Experts of a small language model: vocabulary 16384.
Below are experts of layer 5 (counted from 0) of a mixture-of-experts language model. Rows are named router (the router's row for the expert) and show model dimensions 192-287. Each number is 500 + 40 x the weight over its row's rms, rounded and kept within 0 to 999. Numbers have three digits each.
After each expert's rows: "comes after" lists some tokens at least twice as common just before its tokens as in all text. This comes from a sample of Wikipedia text that the model never trained on. Tokens count by the router's weight.

# expert 33
router:462493464464485498452516495483478561443453484478530530526467445483516534481539497547515413433510511434511530539566556549503527440580514474427579455489485508523554577558491522548503482574429495520509506529509565539550517483527544441512484492554530554503508468502507533485482557443529533563
comes after: " ", ")", " 0", "%", " 1", "1"

# expert 30
router:483516502426476540469554476521526529475464574566516569580508493464540526437523470565519472436483558456485547485554515575506519492500545494482471505450510597468471524560450523563524454517511479468524475452441489520510485469540579483533467452514549500531579463510467502505471515466503522543
comes after: " the", " in", ",", " of", " New", " United"

# expert 36
router:530529464513529457472469441518548529478506478521503529500459509469417491439517599534521451428530536471519491492538509558447560427553492450483565439479485493464576515524451570515560462497452532483413523479473525487471446519581509448529435452564532551558509463480583512507501507486484508526
comes after: " the", " a", " and", " of", " an", " The"

# expert 15
router:479531498493457584492589461536541528496496523537557532485516446460475514420561502558525448465484536492533519537522550543510492428474541470481545482523463569466624511521431528547568459513453555515448535466456481551511475503484502424539532522510581501541528500482546488467483511515499564552
comes after: " the", " a", " and", "==", "'s", " The"

# expert 1
router:476504456411479494494451433525499511451505522574524508527467477479408471485509519550539530504500531463558483581542475539457524493516497395460493483482475517484599546509470508519586444514484538521484500556480522557514505478498547440562423548523532527485580488464512562512513502408573496527
comes after: "\n", ".", " the", "-", " The", " and"

# expert 28
router:526559498438451514454511416538496574497492557551509563531467474426444493459533576525518456453558498494501554512566529557496524513480526475484543433489488546485486526553431544546495482484527554538471510494449493584593507512569557484506478501506530514513548468458494534458501546497579526496
comes after: "\n", "°", " (", " United", "″", "S"

# expert 23
router:497546489526509550502570503535490512432466518517521549519443453462407539480516494571520492453523519453570522503506530498513522470538565500478553492471449498499523509527461503528520509581454527570512481554472522541505452455547522433535469465508505507542550508487535551487434490503464507523
comes after: " was", " to", " he", " and", " also", " were"

# expert 34
router:480550410475481494454534458574496474530460468544558562520487466468463524475533549536556488468503490503553536492565552545508511461495437509470556468499458540496558608578474535467530444574478509519468463490478494568510507524507532516544502527456476524577581416499556511473483487561534591490
comes after: " |", ".", ")", " =", "==", " "

# expert 31
router:552521432395495514484559464499453542518427522473535508544515434442478490497521517508565454450533563514528494566545533556523503417491525477457516462485476585442542527554461499535591471574482531544475470535409459480500478504508528472536464497479545579502511512487526551499469549504525563496
comes after: "–", ".", " (", ",", "′", "°"

# expert 26
router:480502541447460516518583480555444522421476553432507541547473473453468482504534513559484518462480512486572483509527557552523492447506551511478533455471501539474535553568488525510497422552473484527493497551464479558525437459515521484523506514521506544511547460450544559434500552453456545510
comes after: " the", ":", " a", " his", "'s", " A"

# expert 22
router:463530480474463548515492497530532516494438497540496490513446493468442513476493473525577446408531476486533527531539487529479569449466525557517537418456502574426522532513442563536551423550513535541529471506407517510514510439560572453508490499456520530505524413519514516468441529432517572512
comes after: " |", " ", " F", " c", " f", " un"

# expert 2
router:536536472454491475476514471539490537413418522507498525521485420426530547462557522519508448494538532374526507482554484504473546496483501474508469491438469533515540509561465520503586473525434520568494476566460468546531502484532537477537452473520502536530492490465476515466499526436538508493
comes after: "\n", " |", "|", " 1", " on", " 22"

# expert 41
router:459552460491465449465505472491554554471479487472523522516471479446402506526509508552493403460587603413506572496536512574472553464488539444409547477457517492517539536536454503580564493585490560527475460483513484491519496506491520497490476493521524501591511462439545524441459493498486503476
comes after: "\n", "==", " ==", "===", " ===", " ="

# expert 32
router:496553539469505522514562468565538499444497522543582554552514431465478479435539498495553430471520565460514531527511520536518483412504469507466502443487511523447528491550474557499508483497460552538471543458477520536485453466484553481523499509537526533526580506454494517498486587468535560560
comes after: " the", " of", " The", "'s", " National", " a"

# expert 8
router:434521529443457508462478496518519515378544526549572562538482475459466492463522495563504465486506519419518516539559573555493486480528496476451537503464482532486517516524502533534507436553460540556509496538490500531490444510537569498529453526499577590543551493527541535534490510463564515483
comes after: "\n", ")", " ", "\n ", "\"", " 2025"

# expert 13
router:535522483462452597472456490486478505502490565493600527527451467506437509467540548537532481488541521489477557582545508497442493476533500470413520511481430517472515508555465508556477513512449531525472449507457529546595446455552524506524475488459620580487506455468441561482486575479531516520
comes after: "\n", " (", " \"", "-", "==", "==="

# expert 20
router:495509429424479547454498454506511488426455559509558538520515472449407492458507494543534519421516507488499496573532485537497506438525500510421526454483474531482587531501462512587573474578478544559476452488496482550530460418525500429556517470508481564520518519484476541461453564510527590479
comes after: " |", ";", "|", " (", ":", "–"

# expert 9
router:477528487491458493471503486503435504464433543552575506531438521428467530421478522520486468501549498448539512498559479524478531497511476486500533503436472432468518552563466509543533432472465493558528480468432482549493386483563557479514506505455509497514527425477480560503481506441503519509
comes after: " |", ":", "-", " de", "=", " by"

# expert 3
router:508535473505482544524554459482488499489381514523529504505516514466442511456551493511530423472510463496480638508540492511505494512464498447496542474553447504437537507530436510520498414482410483541447452527521509506532447556575523456557442482495503557568519452477563486501480572478552528568
comes after: " |", ":", ";", "|", " as", " by"

# expert 24
router:435533473421428472476514429520459560457490506535538497498520533438477477437528537469493530496529550472516496558543497528503545457475457447447508466520475510478506564539455539488519485486445547540427491548483536516517439498490510452545421458482528472536535471497569584473499559462580505566
comes after: " of", "\n", " at", " by", " to", " in"

# expert 7
router:444529437462468468456486490512494549419490521538530560499465549479425537434533536521561453481504555475518541527553540555487553473500493464445478451451444549446532575540503569538569502547444536504455487547454475542512485434506483489536437438456556514555542474484503485461476532462536523534
comes after: " of", " in", " to", " for", " on", " with"